Experts of a small language model.
Size: width 448, vocabulary 32000.
Below are experts of layer 2 (counted from 0) of a mixture-of-experts language model. Rows are named router (the router's row for the expert), gate (a neuron's input weights, with its number), up (a neuron's input weights, with its number) and show model dimensions 128-191. Each number is 500 + 25 x the weight over its row's rms, rounded and kept within 0 to 999. Numbers have three digits each.
After each expert's rows: a language model's description of what the expert responds to. This comes from a sample of Wikipedia text that the model never trained on.

# expert 20
router:492503512501462472505516474489471487464529495487504442516553493479500480516479532522494545504492492515520448496486479501503524491484498544531508515531451516496466549482515539518452510473503504
gate0:541524525460515535502461466522491488535501533481555509550511483490487530497528509512548498534531529519502523499523483528490431488498508467468525505496498529506531505511504480508527554509478494
up0:475489547528518509499475502529536480495520511534505530485450528504503518467526548501533494526501445471497462505533484486532510517486487470510459507481478466485520509522519517520542479492500512
gate1:513476487517492476500508533514522509516526492487503491515523488500483495488499476485487496468497499508549490535488486493480452486535520499478518533479449487529468496484486503474496504459494442
up1:489464505490489498522495515513519509474502470505482468515494487465504475481486514492501472459571521474483449475512492529466457506430529487482542491465460528525534511518540505521491536500515472
gate2:477490465512449529518505521502454516512493484503494490452481494481495508532492501468505502512505493532509551490522532507482547485488508522539465521524501498453476468506483485521509512540462493
up2:508503521510496472514509499481506511472504508493499484515486524518492493477513502439499538523544491518505493494472530488522541485514479498528480543514472483535494538498477525522524478471481515
gate3:507508502553506494504499512485462499439482535508492523489495509493539520508575483484486534532521491499499559472449517451538518538526574498516507517509511514491508488535462477485484487500467495
up3:512463508532533529485517489508450501474509472487542520505471491488543546516528474504475473481536497536487518448480472476552508499508500504521495515516496524458544507493489533536493474517483505
What it handles: Clause punctuation, infobox colons. Colons after infobox field names, commas, semicolons and dashes separating items, plus took place and since, often in military or biographical text.

# expert 15
router:516485472537471499508454507474456492496481497498528445488544491458498489475486497491475484482506479533482486479528476536507491484496493515500526539543458507491534547508515501474469510487516496
gate0:471514538479498532485525475504484502500476507476516477512510464489520512479505488515508461511505494465523477505461439506476499499500482515489448443507501552484504498516483509487491485498481501
up0:469508509492483534471488483531509507472497484511525489497480487512531502513527463507487485499485481517495483472516506486492508461476435512531485480499500514515531494478505514564530487440502492
gate1:488514544495479449519478477511488512475520500521535461523492492483488522531570521468519533523535522519499500480525512480503508486442537545514475503502506481514503551499505507511555524510564484
up1:499495497508489485529467470489474509529487536515437473501512538473489470507533524483482545514521472524481490495497564432472526459489527530529488483493515480526524480515537512494484505502514495
gate2:487493475513512489472516482521537491541535562519463504493497469490457538468476478493517533462495490500532424515461511485540520506520507516516493532485511468490527473493461520478461493538486506
up2:512501515456491477471490455476524493535495537526516511462484528511510495519481461465496490486459520490531510489525472486519526483499460461515500519513514486476494466544446481531506525499474504
gate3:530496509469553525524428500482489477482476509505523515496453489506523484504506516554495532479534532446483438502492490514472496474531479514496508484510536505522514464488496448511502489509497470
up3:523483482456517487533504557513505459466514511505505490494466466500527500499463477517533489494525523487516447529478462524490510470528518419547540511524486537479501495500527445464498542492501518
What it handles: Conjunctions and connecting prepositions. The word and, plus by, for, with, from, on, and line breaks that join phrases or end paragraphs.

# expert 30
router:514477500489492500497523489492500536521521525524502555505483467526510530505504492490534505426499498513507482511507506540524460505512482553471502523477541509488491519501474420448477525541448485
gate0:526487534475508480489501472518518533553491513485501493519504532513507491529505527486518538482488515499500537496560523508514500475487491483512463508518560534500517482497479494479484520464463508
up0:480458490489517482471526490509499488494492496481526471473515461455517509528479523498454487481515452502491519503454501460509503460496489487496512486502479499548519484467490468509484516512516505
gate1:479467545512463513534454510527500474506483520510512469482532451484469498478483497499456503501445502509520459536502474521502474547463505492504492437476547503539458508471508474530471522474505476
up1:510433464535477516492451490533501529523487487517488511523511497476492483463493466475476504519504480485507516499490500496497489521489521517503484509453555561507478501514502462476520498504470458
gate2:471499484467465546508454487535470491516529500512487492495468498514539512522526521540534488474504482463489473562540538484480488495512479514510518475496508497512454479551476505511519508492478525
up2:482511476491461491515464474523486479498515501516499545486468497507527491489487530514489474533514477475485495537535510488505504489468487501554518476485472490496469485527510505505496465470514516
gate3:492479483507555530510516503518518524465460482516507457488513535488510453536523498522514470451535459456491515505501499489482464508477541522495469493526512518511459458486526494482511463500501524
up3:499524535506480504461522498518540502492520482496490509531511464515515506454462487516508531489501534488478493507530491466501530484480487478493512516424463472495519512530475483542521504522486499
What it handles: Foreign name syllables. Syllable pieces inside non-English names, Turkic, Slavic, Arabic or South Asian, e.g. Rau-f, Shak-i, Kara-džić, Zhezkaz-gan.

# expert 25
router:486460509490491502517463476481467510497483514499532445505552523465477490519485506520468509521486461504519478505481452511506518452496496501527525509544489505496510543543514489451474523506476501
gate0:567472437507474518519528517463493539545495502524474504514506492507496504503467469478490497453477465500492509511501516527529510498531505541500516442530539512504466521483503487453490528510511507
up0:475491467564510540543505487475488543512532517512509491470492504532494496486529484496500509490514469574498527479507490512539485513510496521437490497493480533489520484496465502505510481523488501
gate1:494497523516530491488489525529496519515453519476494480546473507499514492503525492529473479483431476467513478508481523515531459533506495490501503526481501520525499507505510474494528492492501485
up1:515465500473531467499481510480497503478474514503526511465475536515512474517528532563539523505513493459487494500437521490501510513500532504502488503463540555532532552483509519493496520469510521
gate2:520483499471506504511493526480482522491539467515508509493462475513485493495501519500501468468510469530514472501466487520490501472519487517500476533514509499515502543477509553490490530469519470
up2:495483506505503500531492530473506528500499464520494512465471482486494474524531480465483465461539502520499520478531483491480527534503466486489520549523491522498493496483524508496513507535525501
gate3:485477510508551488500521495503537517509482466514472492502487554514487488492509515522533502467473519468476506467502517465472525490481537510492521498493469479542501532476443498502487504506530484
up3:537485412503466465533516493472477471502476485494502521490474502548491511502504512525475519452505463527505483470429516474533513554511551477496474528518486487527471458480483465496486525486529502
What it handles: Definite article the. The word the or The, especially at sentence starts and after prepositions, as in The music was composed, of the.

# expert 12
router:489495525521535471509514495526472503466503496547476521504506530531540508485485475515524514496435532441451510498512509505484498481532519517515488460462568483521508482520504516507555516507500480
gate0:527545463506509491486490520480560491503495471498444484488513521505486535486525441499457515476469485494525508516486464475530522513520496495487495492517546482524526501480458499446520494520507510
up0:531516461507502470533510473511510475495491449514503501473500477514483516501500520496497541465514479484503510501505480517498521519468526553508532521509491458508512498489503497506504519506478488
gate1:472538548512490488488456519536501526501507514548485514460468502525537525482512500459509532521508553500517506497505496504515484478494499523464488509507487534548465513520492449515452508450548435
up1:514442523518502479499469492500457504507476508494497491535486454480503498479514502483516514458534483489468435539517474540493498535527471490536524504507453452515505556506469512501513497494505537
gate2:538492466468487511475498458486542511512496507500481516490447489524481529488509494485437515496506472489534512494500504467509518473499488497545521498452524518483490460492438513520544489526445480
up2:526444526509537501479473479501477498490534523511558483453486488498467492525487480468503505529527480546459492516497483526501493489526437486451480548540493483492502520529498500505483511505514512
gate3:557494556513475494507483551491515506495528495527488493508440526509479478465490545481503543508527517476548493463528496496498527488477560509503455515488489470538496500481505498495462508486502505
up3:534490502513508503487550522539492486498496483514503526562488463518561482496501523510509495528497533488521540508521505492493491505451488503565436499477493530529509442522483507443516536513468517
What it handles: Verbs after subjects, statistics. Main verbs right after a subject (runs, travels, offers, has) and geography or census terms like located, km, %, Coordinates.

# expert 7
router:518484497495476519521559487520520474515470548515519455483488473488491466470530531520535510513521484525546516511491506532510492457508510472527512552497465451514476514502473531531555478479478480
gate0:496473501504436546530535523547495496480520507534538467529489475530540525522521551574503499505544464503520510500465486513507473500511454500493493525458503485520526528496470526529521492462521478
up0:537518476498477518510523500502541465524460545529528484472476505518506524504514521532514468514528468531508518536520513511498500534512454499540488524474539486539503506476482522513556483443513505
gate1:490517533482503528492535519475501498508524492494541541516531500481516529482531495522530476508514542478475509471517520472458543483524475563510514506511476532492478558466517484514521509452484527
up1:512474495512464490508524492518500530515490482508493501500482454434514551490487474528457540502496523500518485463485447503493494492526478495497496468487496504494502479500498487488487487476465521
gate2:539487522480496526500471492530487475512522537497490536478481518510496552474511512537535507491488492544510491485468504490494528479482511435505450534483465512512477535463534585544495521520491487
up2:437544507504472452518531502513495528484517472496499472547511463504507466511517512474498488478474515451498507457522547537516512518487485562466486506507521548517463484475447447444482514488532516
gate3:518486463446537490474504536510469556526443528486497506489498476517507477449499489529437467507502481505482516499535528480516512454500508439501476549487527501518480495502441499480482499480567525
up3:451479550526510488525506513522469481488544522509553511506502504526499441520501470505502522547523513487519462505513467467479495502530467453470497502528464474488487537513524502504546531504510502
What it handles: Adjective and word fragments. Descriptive adjectives after a or an, such as geographical, painful, violent, political, plus mid-word fragments like th, al, st.

# expert 9
router:506461501533473498520495506478454495487515553470497442492559528512500491515520525525497517512459488528487459513500488506511506496458496517507512526549479488481512548526509518498429536470478526
gate0:560498488503505509474490507512534520528508472517464492478496521509440527518542486471492495522506533557490557460513487514473544511460502525485493502496518496512505466466490518517514481479475513
up0:507509495481490510489481490510509486470482498516526501491525493500499490469481479462492467508477469513479483523537523502485524448461505494509472495511483479503468461500494478493495534521519526
gate1:484540504528504518437512511505498482512500525508477500490503518466494485508516512496506513472477515472496482525494506531485498484443481471490480533501524483507474541527508489502472500491514517
up1:516527493517523558509503509434456470459515513489486495540500491469500502512503486459493500511498504470489543528573511500481524528511505508498469547538449533525492525528476510532489499486462495
gate2:498490514492497500469507513514455535553464461460459509484525459519526523418521540502500509496465480510532480551534474509463480492490491489514484455504536516496474497523504480490518573535484497
up2:511486508475493501501504438496518514486469509501484540515518483497455475529507528501466528467458527490501514486504515527540494461506494517537524516501483478487516542498498433512496500495556503
gate3:493556512496450519452506497478536503477487485518536497524519493447520503481500507486475485500514504489529496545502498505515509519543544481498508536480555484500476501479488452569478529507495485
up3:510507521527477454485547520484505517497482467499501511494476547476508493489511505502477479479467531488499526513453512494509565520531507522517535521488506497485514512518507463474494495506521488
What it handles: Prepositions and infinitive to. Prepositions and infinitive to that link phrases, strongly to in year ranges like 1938 to 1945, plus of, in, as, a.

# expert 5
router:481516539464529542477492474515496505505515453535511477468521478538523482506503513531500529485490506547408484511541458516522468513481460519492471478522514510528484535542468525512528512515513500
gate0:464470487467498521521484509508533494487480483482513482506535492520484521475499505502488506510456477525505484521500507503492518486450507477487469482505494536519523513514490506484502487515485486
up0:532531462526495481508493474491506504512502512507495511530444502535501509506462538488567504512526505491522463503478509472508471510494504491467474475510459502500496488472465499483498477488518474
gate1:548538467478515560521501416496523504531522489517539463485505479465508522493471489495529531503497499506480476537503505514540458520479508538484473523511468516497483551512481532493514503528542510
up1:538518475472507527473486489490481495490514488496489521478499460526464501481462510518498533538478491493487496523520529518529531504485491509509516507510467453489497492523524523499515489507520504
gate2:520513517520503505511446498478466477457498474450526495492479454489513496493471531496512474534555490475473496492485500483506473500464479476492481547448538485536469481540491545519529527448534472
up2:536484495496453485506509449461498518528520532503515481511485474525512507507480512493510461542543487486519457511423479522498484533541518515533493534466486503495434528494483461504499503498447541
gate3:463528472484491492505489482518494502470524464497483485508513539510543454547500461519512509474492514521493562496539526507461483488509450546544534491481559526489489486503488548480493487517443489
up3:466517471507523481488483509506487522487502425475503505512551501486548475514489497565497492521469492489489498494507505506477507504488537497458500458466540498467488451487516528452501476527493496
What it handles: Copular verbs and headings. Main verbs after a subject such as was, is, were, became, died, plus section or field labels like Personnel, Notes, Species.

# expert 18
router:499485523498479502505493481512474499484512496487547434514527522457509486501490531488501490513518471520507494519480455485508523437503496497520503526546484510479544579512525506470448534484488493
gate0:505447467480480528483519483470492530534525549529523501449514449493498548495533518523509517474464478511497503493520512573519540465496453533527443500505499495498484497525491547518488533473494492
up0:476484481484486481491519533491516523487490488495534512488492501475498474505495549539514461546520488497518499495500512499490534526479495486486541498528512502516506465525465505506506507518495514
gate1:485555506491548492508490535525514473465484551496471499525507510517540475518478501461475493514464512539458503465490515475484435493527478542488490497497499530502467521517510508541492498451467519
up1:507483534496510511478467471496481498493490471509468483488478479510484535489510511517510552496549504524511496486517489503502456486489516495535479497493477509501484564511579538493523522530550521
gate2:544495470465423534516498462486493527536495513521478479498462491472478503502484515524474519473512444493507527528522495479457486524458475538470512512515605514538470518496491522483499500471481504
up2:550544504477558515475530539509479457506470545494517493473533471496455498530481503488445499518465510443490445447491525528488495462510430510496496514486507506514472514451530498521508465516513473
gate3:499511499482440545524533471482465527496538507533525524489524508492537509479530518518539512533467499472499509532521498529492458464484476516534475535532499492471519531491487546546494475483509505
up3:497499500545508514476489504549530471475491489483451516532496519530537533484525471522460518507526513552488531521506516479515561467455514509472498512475441465527493491471485448488520487509532514
What it handles: Band text and table cells. Pipe cells and commas in tables, and words like their, times, been in music and band articles.

# expert 13
router:503498457478510516498506488477470533543505474523494512515493476533473509499479481528531477498492466482485443488538472554478462532524517505474485486458508470484492435506497519468534477513468500
gate0:457533473507505507492532516493472498444512523505534468469507505517501525504486515526496464487503480469472497485489485510518516534506508452487492493447556471465494461535543497449464471532513494
up0:515499481500503501471540541484490480493519522503544517466483471471505486496510478492477468544470450484511506501450488500519519503531525497475531503480543486462520478561506474467463458522521507
gate1:464491505500550524523498504495515519442474477514508498502508501498482521525485498502492499515536516526470534505502461544528488482467459521455522490497495520484485503471501470552554509544503516
up1:506514495510469511475510504535486480511502499524521498495478510544528525470500540490526502449515514511530475503508501471513464498536540523494520534506500495499514521546498492486444489478484525
gate2:492491469500507531522570489499484527476475486506505529477475492494470515530507502496489510509487446487508530471490463500509517493494493472461509458484513490498538471541498525502511516516489485
up2:447544519523484470491459502489501516464527506510480515485478526508517527510521473496493516509499488509513518497520505525443477510493495528548490470523481543481517528494538481525469506494440533
gate3:496481465468500473495473546449497488527534490498463483566527490475533562488512535468504482510425499505484485462494509516538480552508505484494495449484474570475499486495477537484529487507511483
up3:536493481485514509501509464466480483478535491481544493492510534478533548490488508489490517499505519485488536499532506520484473535483495531475508495512508513511535538495524463513482516556493457
What it handles: Sports competition terms. Words in football and sports results, lists and tables, such as League, Cup, team, season, round, club, knockout phase.

# expert 10
router:490495499482505498464541506535471537479470519513533555512497532512523516491526544483467479465472486471439512524517529532478518481488494499545503505492484482454504489489485500500451533494484545
gate0:492485476501510497535517502478514514459495422510482470488522492511510517509533514497504504471515503537481481501490502496507491511476493455486478520541447476492486455510506464490506469505518524
up0:465512497479513512488508480537455488498448537480511493474531530482506505491484464545501505483458515491486480478505443493508499504564484502499506456520551510517496518507512550508492459476448473
gate1:465496451491481489475472479494480489466504500497535482531517511495527485534496529476472538476519495513473482523476489483533484503463468469458485511476501513512528496525531531501490480540515538
up1:501528512510459520492465506498508517502481526506475483489503498501469516505459549566509473531553470507512507503485463482498512486489477555496502511495448486498466501515497507489507505504469503
gate2:538548479484461494519438496528547479490496544475523511536493502528441486498488473491500487516540486499496502498531526460429461480503499506470493542503452490510480462531463485482512468479511459
up2:490496504484537515518528486482497509490519540503502507463520544500480528491463448522507514523512482480500499479520479528468532544467477520509501489497554489476499522490512539509480487466473430
gate3:466509458553490459518519535508520473495498501497525475518539514513500526512501504476528513507454518474506486499496525484496509526549527461503515534511490475510502519510489520542524481518520473
up3:517500509484504510462522497508530491501498522498520539480497494513493485476557476513496503518523498524494519493472473523512531471526505507489465477476478558492489500531518511462504532515504565
What it handles: Newlines and section headings. Line breaks, == heading markers around section titles, and seconds marks in geographic coordinates like 17″.

# expert 0
router:488486504464489544513530474496484507500473504523514485542499497466507536486523526529466501508500486500486486503491494490501508517471503498450480515472474498537499529505506514479495494539467537
gate0:500534508510487533496538525479504468528522478483502474467511515466521486482498509529495464501480478497522499481546467503481493529466533495498467469489515490473489508500512471481489454548515494
up0:519499515504453513516486425481489490492557500496481500460541473485491515494488497477476570453472514550513512511517523501539497498513522493520548461505522477493484520519444482513494459465518493
gate1:457522515459529545510518459522416506550519517509502492517478530512503501470502496509531474489471463548511469536468501492506450454501520473510513476514451424472530479503516506492500505500513495
up1:559480499544512462529508547489580479470503495506521503493478483494522487510496476513480464497514519449472513467528496510505533537508467534532447488536524551495483526497516507510508487502470499
gate2:494525510481465510526509506522516452506490536526515492505504493479482536500479481483491529468486467487544491477478517485517509511505505512486518510504475517475543498524481512482496483488527496
up2:457486537577482459534499486491523501509513485520547523515509506513494526515451516482481459505508458474486487561497532545500516469519468524517528537471582494523467496511559504501487585463501496
gate3:534492518522511503489500523479540450477523485487491514502523466479461518493530536483519503464489520471530527500513507470476548475521500543576528495500523511503467531521509494466502535479518520
up3:536464451483532474469510513500472481505488481503502483514510470510488446516501461523511480480492529483489503472521463437462495453512496505542561494503496486473459469498467497540501512499465539
What it handles: Table pipes, infobox values. Pipe separators in wiki tables and infobox fields, especially birth or founding years and labels like Total, director, Minister.

# expert 22
router:510492524515512503498482493508517487523487539522485470495501489475520507504501503521512522486455480463537491537486479499499483455540515520497526537513490484456518501487519524525471508449496484
gate0:507522478480508481509501431522515530510494475513509504493508556489452519487494497468519488540521469510459502517482513493513502479521531497525509507478516465489493452474527471455519492502455490
up0:466496494487454542524529502468471518491488449507501516537473516507483490494541520553497531514483545517478473520510478505517463531426520490477491510478515515509497536511476516478506475529502455
gate1:504489510521566498496510475507484492469496478499490534441528512517453494526522513552481461483487472444496499487495488539420505485494493482486460452457528515496498484505522537482503512509491500
up1:483509499491488513504471472471495536531499495494496495488502505517534521493495448515538505528496484497510507494539478477476492490504525522504490521519479509484529438505489526472511541508472489
gate2:471537510460521503471547497486493492453535503491518540505526526549524451450516514492519497479522492527503496500533477468462459531483509491463464482490484450489505472448479485493505561516439531
up2:519501446529507495529511545478507530489530444527548494513515537504495550468470522547501518505527485481509500544511552501506509493505517498523503500497499496509490457528523481490501482484547475
gate3:523489471478506499502476491468512525498484448509508484460463484493469495459539529475485551479524483515512517514468494544496532480460495502479480517502535551448492496501490502511498543543483484
up3:480555552468518499503463506481507535526493499525491508496533539524481522457501501470559513530528475492510533500502517512504551459488485466484478477515500496457479474489515537467532471523489505
What it handles: Nationality and political adjectives. Adjectives of nationality, politics or period before a noun, such as American, British, Republican, military, Medieval, Civil, Turkic.

# expert 2
router:516488550461464509483527488520482498471498517507528516516492489481523538522524487526462525513504494484488511482513484502480499443440492487520535527461546535513526517485491510499477510470523495
gate0:509455519502495445509469497493528489547495549541493516462471468527480518471500484506484482448535489469498506513454514509500513533506454468491511527515494543487532494498507540512525505508505547
up0:534518479492502484533505474502526503500501477523490515474464504512489455491490476530534487474480479480527501462487505517502516490518491497509495494491463551482484500506498511483520501512497502
gate1:531544505507481462485501509506541493523484511501518496466533499496519488488502522434502503501507495530529541499475473479502536526495502485525498538498507463543479506515502490504522457479500491
up1:557509481503496441519547469525517454518494530483484491529483499513454509510519562481518519515533504498510501488501525522514509518523503497527500489522477506502442504516516479483489481461501552
gate2:472513484457506444515552478527524491530485511529482510516502524497543527478468517530475516495492546506499515489508502499484525485484511572482521481484540519476494504500504533497516464479501488
up2:515484500462521496485471487504486515474493460508460519497485521559504493517553493542505480499540470538502478544538499472495518505520469520531483529468470520492506463489505531501454532485474497
gate3:479526524505476442485491458485494447516520538508500500502501484508479544469507546504525509468523520494526512468530491497506446492479435555538490493488497496519521560496511453502474525488521486
up3:516504456501499495503459438497512492508521481477523481476519540489463512476498560512539474469543504494498515514461491497503504491495501508486475434526533466541505483481482494510473490484554510
What it handles: Opening quotes and structural punctuation. Opening quotation marks before titles, opening parentheses, colons in taxonomy lists, and table pipes or blank cells, e.g. "Still Bill", Phylum:.

# expert 29
router:503472521514494489514506492481460520486489513497531418481562518464509501531496548494462558509505476502505502508483456506518536459504514510508521522540487503483525568498525481460453509490509524
gate0:520511504537513503494526462475477469508475480536531518485504517492479485533527471509499492516481492507510490475474539509491460465440507491501523501503491517476458459548490530491530510497506567
up0:501481501478518450511465475501514445466485507460517529528500465524506526522522497509484484481526519524496550541450487489532488527522485518488505502514515509460482538472492446521489505491530484
gate1:483467484483473529502502450473488508487514493509493479525507513481500541511513475536492528512492549500503479459469485527531447496504518490481505529510547470510576523506494490474462551551434443
up1:527544487476502528526512504509513505485467470472498485521471483516505508485504499473515497532458508485485503544511540506483495514495477474488498492481486494526520522531496515489516518478530514
gate2:518527482453494477461552495504517507522479476495488503517505448520520476459513531472502514467516500468484492515499485537489484497469493478488496496502499472492475440511497506487496440519464498
up2:519526509541473537494499515474518532451478479537531493500521555489491458504516492512501436491453484473515489446472511485517497513494479485464494489557538483498463511502517528503480520485480509
gate3:487477492516544441498477464494460514478437516486499509506497473520526523502490473490535474510514458514467495514529525513497507520496480531488525533488553458466517480497541499490510536468479466
up3:493492489451534525483545503497477456536488493523518452490535491505484503452472528478496481495512490483493509484498494516514427494482498525527510538516490488520487477533513514476486462468463483
What it handles: Approximators and table gaps. Words like almost, about, around, c. before quantities, plus blank table cells, semicolons in number series, and some and or sentence periods.

# expert 26
router:490517501450455531506515475473485480498474513472504478508508449519486552516463519484517568455544483532495494508540463530531514477485491524528444527470426479511473557481489495481480527502492521
gate0:536487522524513485498487497514567494501524518540494503537489504513492502525492497526486512517497512455490501545490477525504513510489490449489498493462491480522499501490516511484479483508482486
up0:476455494551514498460569484499499485507519418488510495480533516545506506497464513488462476440520479505518505492488476525508501521456539520480495509481485478477427492499459508482481521536483482
gate1:507499504497502562481491498488496436457515493506543507512513491504488490483510479478469495527539506540501496511482518463494456521428487499492467558488474519443512510537517494495516533482535526
up1:535531448468492494488481514533528471470502527509474501530456552536498498447484482535529471518491478535504483506519509487466489559473452511531501539494483529463480486517506506499539521514497520
gate2:490489512509493501554508478509532502439476538492501499471542504503470497521493483515524468472477482510506480487499512496533465445491489528500505531470504462535505516511478459525485534458522471
up2:502466484487506453474504508517521461496530486548529508486509500450524520500514512470501484532459509483475479519461543515490482523503516463519514590523518548519484466488502518475506517489491470
gate3:536535500505488530538493508513483514511461488505527472466498518528473521502485537524526538471489479535461485563477515513465484489517540476507555485530495466478526495509532498488505486495506511
up3:510519457530520513517483536491494501527548506504505506440506528495507500524496547496498492485519508524513463470473487513514529535502476554534510506511494499503503463500511478451510496489488488
What it handles: Hyphens and CJK bytes. List-item hyphens at line starts, hyphens inside compound names, and byte pieces of Japanese or Chinese characters and romanized East Asian names.

# expert 31
router:515474536511501523502500510480473505513508532505521447482562524435491495513481517507473515507483489545502514528477478510516531445521519506519506499552480514494517542503523505492466473485474536
gate0:482497488491506504481453535516494509493490547466479480516522488510529541465513461519491514472508511505483550516478511481507507504522510533526464464507512477472540482507493489498486519514470489
up0:507525470495501484511534488500511544481455512515466458551474559497511496523474513497514474495517546479514452511480509497473493534465515527487521477495485462471447471540472472500507484515499513
gate1:484507516542454461474540496503478502492486476492563519490491523507492481440535476507525507521456481463507516520543519491512497496473503520509509493534550523527515492463521504519501482518538472
up1:491491515511508514478548485495425526473518502484510510529454493451520522524496533504467505512512503496469484494464484529468536479498485412501462504480515502531531503515498509506513500550499525
gate2:516464474435483456439514490517510483491467556506464533522485437493491515482530482507473520524526536465483482493499527480473497525450507503505497486467487509530495505499499502474481446491483507
up2:492539460491505488500505525452529518470497503512501499484498487510489457471503523531530537479503476477489482493518456486508449502507506503525480484513489443498481493486525476489491492536469526
gate3:480475466490482471482477491512517489507491559509505504467502488484513504517494564478539488490466514483499483466497444516505485491509531513515504515493542491490521450517488465497486540472525538
up3:519565519514480488521478481495464534501523491488486504532544464477505486527452501481543512477536474513496538498516566511474539468481518523503493488514488461545494512531477434467536458502515470
What it handles: Table and citation fragments. Pieces in results tables and taxonomic citations, such as parentheses, Total, pts, United Kingdom, scores like 4–6, and author names.

# expert 23
router:506518526519472454515494502489499481501532492472541497468526513418510480553522536517516537525480516507500474487506483513496526426510495526491502469528481517450497579531518522444477522499511514
gate0:520511512449444473498497492468501526539518498506483483516517517498515489494521512510512519450508424518473495543493492496482492566513492543510516498511492501492459479520493507479519517513463501
up0:511464482509489486447493500453570566536513480506494492483477524543536472495494487510500459467481507481517506512479490482433472527547508537486493486520490507473498517525465498488495551512504492
gate1:510516514501508520504497512517499478503519532483511510490487479479519523528533541527515507482481494488521497493537521500509530474463466506503476509488457486502489503533450478482507480484487516
up1:502511472493526517490487510536508480512475521473515508504441461502505491527571505498508511496490463496526537496499508518490535460469454476495516541481445472506485524483472469497502486471477478
gate2:524545512498535476498511470508521479540472509515490533513507473493485511460511506550505488509526483469527490542501505439523528484440490449498505500472474544511471504534500503504485519472492466
up2:467528509451574483502529481540528499493490464498525536524455523535501477507546497484471513486522491464503486526495544442508512530453473447482507508522519507521517492515502478499519529537454463
gate3:495504498524494527506516465517501495492479525494488500503529479485530471472591526466497453492478475498483505494506514492506486500484455552514489503525524540502486495534513527510485501498528494
up3:542510489525529533493495469500533494491480479503497484472520489493537499472505523436511484465511522543488505487515505522518449524478515507469486482515513516474488461485509488523502519474510514
What it handles: Sentence-ending periods. Full stops ending sentences, also ")." and ".", abbreviation dots like St. and No., decimal points in vote tables, and the article a or an.

# expert 1
router:507481520501461504530497466502479500454510520505485448475584525450478495554467519509474533487486482501511522495495432509489538492505503528505519493535479496488527549492547515474475528495507499
gate0:502501494498462491520527461468505502434448498503474494519502518469513490518494543505488509523534513526477493477531524452517522510475472487473512517476500500459493511507559524494504438536497520
up0:489497485511467481462505475480466536451524491513449481512546492497474498467556477523476534477460504481507507480510493538474500524505486467437470506525482456480528531524495486491490498504531476
gate1:523511472530479530476514531530495493459515466529469532540483501497454481505513530534461480509490497476478504481476516504517508495472498483471530555472476474464476512570482483520491504494479499
up1:513503455523506522464532512512516497432507483561497497504546519496473480517475474493514485498483509471492502487446507504498510508448516530456538535500477487487466530520489482510512482480498510
gate2:508510463451522526490482516468493473515519498514451495499508481514496488499487478481458467512480503509508494517530490491501498503500484485535467486521510436486502428498510515510494478465498484
up2:528508492542531527465485478446521514478538513494469517464547516514474492479468512515502478517492498487528495507496476498492495460469477455478523517559482504518541435490475501502485434498536472
gate3:493507477500452524490512535520492528480459544509493514517470487487483499460481442534465492488487525489451534511526508521505479497495507512493487499485486526543547500503511498505494489457510515
up3:485497466540466515510459522530483522471527536506498473494524514508550468508473506463529531519487511495453517466471492485487484536514522556465501467525487492529503529517477543498461460482487485
What it handles: Clause-linking function words. Conjunctions, pronouns and determiners in narrative biography or plot prose, such as but, when, his, her, she, later.

# expert 21
router:477510526479505493470531492479468523498490473530483512487492468549526549465534567492486523521493492477500511483496534526504546509439535491487467505457493485507514501546476519509540483529501509
gate0:507506529495487498488530520505530525516475491479504523527491513506496529475508490492514527510544496496526473493550480471511508518518506505489476461455451524488490523499478498516505474474500494
up0:526491502507489510512479510511499447497498490510502470470495531539500488522500480482525456431497500517468498502471505515506499447471508537488489527507534499508483502508529530508549527527497509
gate1:520475478494508445463490521491529524516489523468472474501513490464493454465527499442544478502534468514499486526477524548539522501480533504464540551494482503486506499533503533493549437480513484
up1:535469470550504515495558514533464525489518480497541458493450495501470543465506491494487529487472469500492467482526497497483499517499504501475486525476492549512475507501484467530526502470528455
gate2:424470514540548506507483458538493510545506495527509495470503534504504523497499527457486528520518516512477540497468498496498528530464509482435491470467471530485511470544540509484523508525525491
up2:553485506457472475469494565484505459488489535466459505519481481500505474525539521492488457485487490481528495524507503457530510505500477494531492475493504461506498490464466561501465495476459501
gate3:549457512474503518509536538506515487506486498485512473480511492516516511512508541493448516520505472509473479500516549511510512510467473492485495511511494457484470425475486500544545465479494502
up3:544533509493524475533518515488550530528469501544443501542468529489532467470496491524506530499529494489462491487499505567502503489492517486497500445478489534479488464527499519431510522469466515
What it handles: Name-initial word pieces. First fragments of split proper names and words, often after a line or table cell start, e.g. Stra-, Mon-, Tra-, De-, Schu-yl-.

# expert 27
router:501485491451499539512522518505479465475510517512477537482459487499494506525519533504443483502469540525483471497503529506477544493476490518440475526470507493533468474547515513553526507477469492
gate0:499525512474487531498488524510494482531515482502468507481527439461468497550533466446482525506553458553523464480493498511489525524480525456502500541452511495520499495481477557534509522459518481
up0:504534485482461507528500497529513450512495540482493502477487427452483488506513475490491570493566481528562519473477506477521549512483485447542462539463509509488500517438496529506500540488513492
gate1:550529476481505531500531442502493497519479521472514501514482468475473494536525557445443493503537505544498513487534517499486539504486503457494477507486478513494525493493526474491474500519501539
up1:531501523480509495443496500485539506503492511500532523524490471547524538474499519498498535470448517492485481477491448492462493506532504507524508502506524465512536542565470486505520540519473504
gate2:485461486523493470496496534501473470474490491469520444491447496480484511458502505531506487505446528502463470514469528487520501471521479549482523483536485488510491527485491519537424522489500529
up2:466459499536491477489489534489499488485499512432476500527459523471484513486465537518522478518467512501474453518454530469525498474547508517505511522540491478522477544490494525519470522442493551
gate3:508527563457493546501527490471498492465445526495501534562502485581462511502459485474508494548512521515492488503511488481475421500508486452518480559527499496504514561499480483527541511488498506
up3:524520457533484452470502517543476517529510450510503493428540469489538520435548498549500506442473494505459480509483503566499530490489477558537493450475544502510497487495506515501488495536490473
What it handles: Event verbs, participles. Past participles and action verbs describing events in biographies and history, such as won, released, shot, published, appointed, married.